Weights of a small mixture-of-experts language model, trained from scratch on English Wikipedia: 5063 steps.
Below are experts of layer 5 (counted from 0) of a mixture-of-experts language model. Rows are named router (the router's row for the expert), down (a neuron's output weights, with its number) and show model dimensions 0-159. Each number is 128 + 32 x the weight over its row's rms, rounded and kept within 0 to 255. Numbers have three digits each.
After each expert's rows: a language model's description of what the expert responds to. This comes from a sample of Wikipedia text that the model never trained on.

# expert 26
router:169111103187150139172109121117148088102142160106119153136146173159125091140129085097071116169117190170125136146123103114085175068145117103085130147098149111176061078190100146161090124075185142117130121165143122140194104092120114113101131151092159127151142124132081101155142178132099152145132141179092100108101123071178128141070094158110094182091098147129125185140136117096142176056103115162184102129135133148083196100078122083103126155156157098125145199124162112151110173106175083
down8:144149129147128108133142123133144106133189126131202114132139178104164111094109127088127234065169134103175105102126176170062144117146148132138168168159105157129156126147125063068128166132145092143079156172166146086140133120163142101133146126121132153168136172172092161135180107113133173108116105118115128105111216099122107142225185135102087133125142139139094072103104116098120090127096158082092134130121138057161102165126109070117164104135065068101098115119132103122179091122150100
down9:161138135140065177124057102105114020090153143122164171128063165126095111113106139083129152096156137071167111110126127128096113126066150126131152109142130127209123081178076108119169183131199177128117129055036134163119117113134176105151134099142139129144079161131077150097122141108131130203173128118156109163195113110129165172133122142171192124092155132128187113127112143128165142132096091172058156134114166112132083138127118119132129096127139129131135128129147103140123143127070118
down10:155156134086161162135153102153148155131081145150145143095102111051147168124148202115052105106111121098125107111123113111117163096128150120116176190110133100143153131159161156066134140187110129111137066221231114199132154107133131071138134129122179155164122143107140094038139124092141150155139121113134112123128099085123173089098205121126132137157182130101125157083120137127154131131156133119142089138087116129083109221103093141111118106098139093159060110120086143102156136095140137
down11:160158187076215158127120109085114117079053174091117136133103131021184098096118223136138088136118075149117084132099152137129148084145124076140090165104117149067144143118160148161150126131124108147128120164134077153120099131140174121151079112110158133128132142129133123128054122132133099073139133167146119115117184151148134179139137193152131167114149129123165129114112152182170162111204136139143106147129147066065086157132135090104111093162068101160131116121130134164122095112142077
What it handles: Month names, day numbers and years in dates, e.g. June 30, 2013, March 1882, 17/08/1986, Act 1988.

# expert 17
router:149129111087165105073125146114105151091097104112147112120142063094139117114144072096128146130131177147034180098105128095154131109098082158139102159109150122139137138162106153061130159157140132151153102095159132127096126160163127176168139152140146103140096141160147166205156199082071168162138144183194124148156118136061118172123148145082170098086125145158100096145058121109119112110211073161166128170112090122196102069161093144129104113096175134112170129143083132119091146148141123
down0:116122159142021117188192092140144161109089123152082044140161155120117164144128100138137167110125119177144129108097091137079159078124104114160096121102083119119130134144150121126162115115127098179155124205117051172120111171124125129152142187062223121118142171132163136127167119091152159104100178079100132134136121137146134173118104109113136146125140020119167122114127143119216133128118126089129128127119113175092080099148095090142126149151093139146159131162129124121066109109121177
down1:160129156125105179130127114116130067128129164057113109159142129148109071117138127087132123130147070140113095134137127139117149131078118130149118120152150121122141095158096142084102130143112183094084152166096143156196106079156155066104145149149137117056070066126193156098140119097145130111140131130087071121130119076127130023187156074216169177113169150171134189101164174157082102135127149142074150140134123202155157149100119105103135102099073142127145152177167141132145125134091135
down2:158089094098155105162177194113086141154153094100148137162139079129151082124121200113109145125154152064099147139128160126112142161124059169080135150172185157120091126103104150137116097024080092135140119108147109203134161163074138131135090133136154140087141118142199166078139152119122113138141125117099130112183106100114132065100192138133112127075087122126107117095087112148137145126104193053138138128179189059125122127112136115106130127164217119112110103163126128133169110127149110
down3:154076091116129168112108158130139151121162061104138106156064071150166133138118151095121123133162116110057164092150140104129136114144154147127116101100132134127122162141130143125133206160130089104183064106145145044117119099128141152138156160130068138112144118124124117127196133135106201127092109070142099151182145145127130124097159151110072142173117114151103116156071202016166099157140109123168160167122143171056136063133119123159136066120115124134126100215152150105143133111142104
What it handles: Prepositions and verbs linking an action to its agent or partner, chiefly by after passives, also with, under, of, led, joined.

# expert 11
router:090164140074118122162150185166112162094136128100101155093148079134136076205089106207105130091184089145185127141121154144122123112131142155140156090073100152123150122102138114092138058104132103155142127107151065121110140115086110153151128106146083082132095164109103151117111153219170170178093137136108124123147081120107142110102168091088165092115092117125068098148175195173132099131090107187139095157121170144121119144101119124128055073124082150181142119071143148137100159187131117
down0:109175108097086107129111108146158129052124146123038039095087143208093165088138109136107130106126109128162125164150125145167114161090150133129095127098147191164140094105109178157100098151192160127128163085148156185109077186131106118125193129146144084109105155095120090113108157144133114124101138101197136135134066135127134154113113151135136090070125099103135216090132166157144157143110111129094124111136149128139126159145088160156064150119116186198180119096129069143132110104132173
down1:119137120163151216122124116165188121124142108137094109131117129125187150086178133136119152139055146131110130101098107097143214131116145114130109181060129138121128127134179191103139121146127128126110074119151126123131117108046158125138140132095109091131090116181139164116107111108116115081042082184110158076107117156140138203149148099143184128140141119153066148129135093160065123130048176113126179144127074128163099114199099126133146075095104155093134196118128102132105137136152182
down2:133123122133115186099114091089125126142149161242171127091160156177122138133162137117107154088097079128140093126119057126106126139156127189154092127168084149121146136121104129128125163114111119114068140141190120120192124124162133151143115183118097213135181102078110091131101056120131137147124097111106106126132167114051137135123123052146077135131062098226190143151114105097126108125131192153150158163146083152062155159112126111122131082147147131150089138120179112134125139116153102
down3:141103131129146170185140083140119069121140124178100111147125119171130162143158125133134055102144083127127192098119098091123160160176125129107106136149129100107075111162098153149100080128128117129075181133187032129147113172098070124086199110099151129105124133111141081147118112169124106162155145117152122101138112106061143137113231140133103097097129157133168171130096102141084121127098134125194171165132073104100094157124200102169133067187131124130113103157184171132115148101103081
What it handles: Abstract-noun endings and word pieces completing nouns, such as -ire in Requirements, -olution, -ation, -ity, -ism, -use in Abuse.

# expert 21
router:102155177171129150178173160149108147107083119072115129101129109052153143158091163156103111140067154133130092193051167143149137104105169138163077149073088153123156106132126112085105095173091132157127213115142157145129115152116160155175132150134099112181148104182152144149097127071147093059152137118147120123080133087137096134120134116200126173119105121150128091122169140105130136166089108163160094119110149105111071066071132094094139174175129135096159121161158127140141066131160061
down0:146122096138147170079120122123162136129130139126145132139117170125148117151171116066162101139153112160084134122078093122118133058086144134099124136080123094091225127123110104145121056140122059130165122134107044117161107128144134157070129193085158162119151095154144096133147092095159142124131138118131100116114149126157149163136094081113140100138198110180149142042169128078146128163137088156134140126068128129120057169077139180097161173116096169102129106148180121105232161134121129
down1:133148116111126150131128081105122134093111129205141098123132147140145117099079132174086128152120150062097111152183129096128142126173148199128089125119230136087131147067159130136099096107123155109160129113087133144133110160154093175177121171164103116154001134159115103144078102136147096102102089142129067078140127142153138126227127102115125116148118119146120161085155138114152112150174113085116152141138173075085136178135116162114058150147125166129140119166166164089060105128141087
down2:131125067125143148158136113221063100130123208110126074164128095181129167136111145125058126131119136123096089178097141189161158069103098112170150120141126127121174119183123179138125193121099147126135192118143116053136123177132066132121151123141150118167147069137123129123116136138113113133135124081125134185113119127079129125081153180128051132121131081134086082146115114128104134101128127130128140156128103065134143116071128064094201131151164097087159153133138192130208110125130147
down3:109143109104165128180193126087126145072116145135155116073132109118164113141155128126112082129112132134106137166193130132135152119137145115106118082198112086177118087175061084097151185204096209146116151169128146126110119104149115133150127154122161117093102160043139114123129203150144159091072099137159134096157096075107127083104062149187139110086145157097148122139123180083137119138172118088117142116220079144099122106170140128119133122109131121112139094141107146222121127127163097
What it handles: Capitalized words or prefixes opening title-case names of works, awards and products, e.g. For, Play, Ex, Leg, Title, Go.

# expert 1
router:149161159163068174072126138180115173107090119182190130087106143118116114091144141068111133170145106147177135083145157145160120147173114139114085073093128089105123110178146149106203140116069113171115122138114072129091091154099111135101144063052119167152161118074099145144134066087142134120114146061187165150135161167085154111114143161154123161133181178112150107103142137144167124170153144110155128114140160127163152109104138133120127113122090111131155068078060093090102160141169188
down0:115178174189149060129116122154100113099149116139095071145135228093074141131170131141120159132115071219113119098143148149125144114101185135149065146108124098126122110082143130128149152104181144106090100149146099090129088145067099126108130130159150123115142122124154155132098119064124099182085110148152137131132107148107119160078116127120176127113123101131178126209188146150134097153183187080135130175053133158158120071124112110121143117179135159128147165129154091095057074141092153
down1:062076108110139122154134151116165172089115148120142108161146107088127119104096121050132133134106148146126128119110188186131076123103113086114190031153158144184140120132092116119126114149194130095128168103134175119123184044204180114146129112161120154141113190131122130134099096175050156124128154079121118121122118135124104181083133175082111131125173113120146168173176085158115118135148138192137134136136148148061130065141145113105116147146218138128116134151174113102109129138085131
down2:128131115108092138175148133083108147140162056171155147150142153038137113166165134131125091136137121132156087158130126142113124116175094091145122140175133116083159107118143172106120157130136123152085070151148138137134094098133185129113096106086118143152136080153138115147111131147141127094160195152082170191128120105126144136163109156084132144091160129097130153047128116090129072163115131107127020116155111141167128144197111143129089109129122185011106084033145110104123097129181116
down3:140128048146161133147154133112126122058079118130116166111138137185091121202113142108103130139147145137109134110183118179132067078160122080132119075163079156158133119104056094080181123109188094121200102104117133166124127129142119115130114124128131133116141127124138148152145121125141188135156091121114131124115194111119075189135029155120133111074148125117121107092088146166121139091165134132109177201126143180125155170127150131047113146107150138080154219078159095122123135170139116
What it handles: Infobox and taxobox field names and their colons, and "of" in fixed phrases, such as Genus, Scientific classification, Coat of arms.

# expert 27
router:172149152115160112112176135073141155089168169108083141081113161108127145112167120088091182152167131129102101141130154091088087105111135169090109121090144102077165106121090110108091163161176108149183126165107151123092126158101119069145165169138159192155160163100126167145151104072085163102082144109096081119115172106094167178108099147130157136088100088082183157090142175109166115176170102121169122173137167173171101101141088173089175133144109164081151085172118080102095155136166125
down6:144110115123127087127130146136199127075124087141117149113196065150119190121120129139112056141146199133119104148097183104127114110062157127030127131136136111158094108110103162140113082161117148144137133173167123142128123068118139110063086140116155190231129105141135152138194124149066139128103132155163133139118104130057148126098120154101164115111120131057073147128142131162137131124193125125186167120177137121109107106119156135118053105151170117129079140129122100067096143172118147
down7:126129089059162119137159186155095173118142113169144107136122105122156166208122160170147128163175164102131150128131190163115083183114120060131057158182167135103121120108128163121103146125166091099132081126110141173085125101148150126122147166119118027123129121141113083205146077129127143111105105105114127118141056132136132131111133104206161143141140135151055105105152147099144097129068126148096118123126161128151117048144114128190124175118106051117137080123140152088141121192101123
down8:098133128129190122124135109116085119123148166148084097062119104129119122191145139127101130106202189091134118139127182128088132153144130122091128153162120185125076186108136141125132099134166119179171136157116144111123059085052120158197116160069100151139131124091141085164106168113163128149119170048107136145134088147080118102146118096123160208092113149126097139066058127149089177088180138139122133100124181131138135116069080178117165130104145087145128126164096121122144153102202135
down9:108127133172116199071117143157080129151126070094158100113151164152128173152087180115109113105133126093125099136134055117104126071132122141133142117084128151163179131164136113098129160143129122073161111110204146117100160158080179117153139149098155092157149139136123157150128141117100117138099136135097079131127113171127180085092139106233064021114137122163172110151126154126161107157161104221123053128136167095100170146145157139052125132129123128074097151131128135124095104111158131
What it handles: Sentence-ending periods and commas, word endings in taxonomic and foreign names like Tridactylidae, Lauterbrunnen, plus sentence starters like It, was, two.

# expert 30
router:109140109142092107132117109193121137130194167114132184146099161070080190065142162104121147143160121146112106112182101167090121120115132177058142133146121158121167099078085089086092149148186052181151097132160123177095191134117124133113161116152157095151107149173124145144163047137068125151133171128148121095094084093139168151128072192170123147127199120097149095120105115093104090128127139131155148099127132103167127148138096128112099153118092121090140118189153120104091131059177095
down6:143151135092000122131162133055143130161119155113133134131113141070098167165083129163055145144161136124128155124073142109154136127178016108128072162140153112095129129119111138144104138121099165158164122120130112169122138162137087128122133169102106111162131164116137127181151153124126171105149157167089096138103174092128113120183092162149137143126125102125133096136087107194078168128114081140125111160181129144135148093158136133097102071106130096026098144091187130095141160158103158
down7:119168158112154123086080136144128192180091121169132182118119217106071123159107103113108132097072148125089127212175119149106103101141110123139121166129121132083135139075087123138108156125175115161102194082130108147128185126139138130160169088058110055160142141116114162142090117039145161110135174166190122129131090171147137142105121097161124168121098125162141187188116088149101124128081093115122138130155131115140098083219156087127172132108119097136129153123129130078077139096128126
down8:057119146120126117129121130039179103147159184130150176125150093079136128146133123124123129106173118099189110139083133119070126140150091141141123130174152151136110125077133111143056123104090143092188120120172058067105110128157127128143164081125128113132102123125096133209129228161115106114157129177127106104153162204168134132168129156073162130101118112107058137152131075157130115158125158127094160167124069137153086127124119116129126190129119033093114118124122159154151134171165162
down9:162166183133135155156139127139106131127143149112150141104138073079132172055184126091129125109125127149074162081096167157150072168107087164133074181087171111111135132116126085083071065134160112124080099174130147116122134138076144123236172104131105165124124124084131123098174132114075130145143125152107134141045135118133148129163099126151107112123130140119126157150140171197099130113116137201179105178122153145115143055165166181129135114133133131063131072105118098171142110059138131
What it handles: Opening pieces of split words after articles or prepositions, e.g. B, b, C, F, con in confesses and convention, re, pre.

# expert 22
router:050089091171143123134094128141184117149092150092125062112135149152177147167101164101129074186143163062087155159107093147097147111110134144182091117174168121158133075119113096124085160108135131081147090132134173099158107170119140135109120142170101071124165123164136168098097157151073075155133062091114072222164186128126155133114132152150079129195118087155088111123110084098126103126092166077126146090151129105096119123105135160124160149160201099093144136131151147160113139159136097
down0:151123101150122112108096188150147187158160105119133153126122099176070126097133186123120131111130201142133133129128133141131113107132062170121126169150122125124130141096062184210171120117125129091128125206150160052084113126146127134136116127128147093172122113179151223156102133052094095151157167124049141106125107091134109111148082159121106107111151131189123144190042109138127103161120155101119082042154122133131126105108105151078112166131107143056129140128138158127156131088110135
down1:130110130180105137016054103098120129135162115101122069116145160176165164141134113137054156162117175088081118179103102126084109159129161168146123136127149079097106130143108099173086100125096151151114115137188132134136112127099136107158113133140102140189131163120059066142134088145162166122193145084161053105133131114035155142148132152113138097175094128059101128112144113130120114128130210161124120106174114134125144113095122140133186151212125144121142131127084157132118157153127089
down2:138182085169135130118128132137137142066155068180125096190114129117127114142087108174074136090153120052111107178126158119139113128134149153112095129127092162135147068182147096143115141116129152162102169145128120112089125121121135126187141117189090126106164142088183131193127136131114106055074126142122074145131114137131091144142037135128090126126232142097154128105179154128127170116149096131157079167140135153174184163116071138095079110119189133121143107210142141150117061141140128
down3:167156122130121166117094143140120131107147144132139162141112115113144104136142083086151076151138126142118147155094096097087128113139160124129067104109143156108130204128132117174143121135169096094157142125145208145155108122128148079125127145125131193075122179123189105123099130106117126138112145126143096158139224194086114134105125136149052123108158121134187169061131112159082122189179076145059155107107082000122103108165157145123034171140114116094138129143133115107155108129129143
What it handles: First piece of a proper name, usually a surname after a given name in rosters and lists, such as Mc, Sch, Kh, Mor.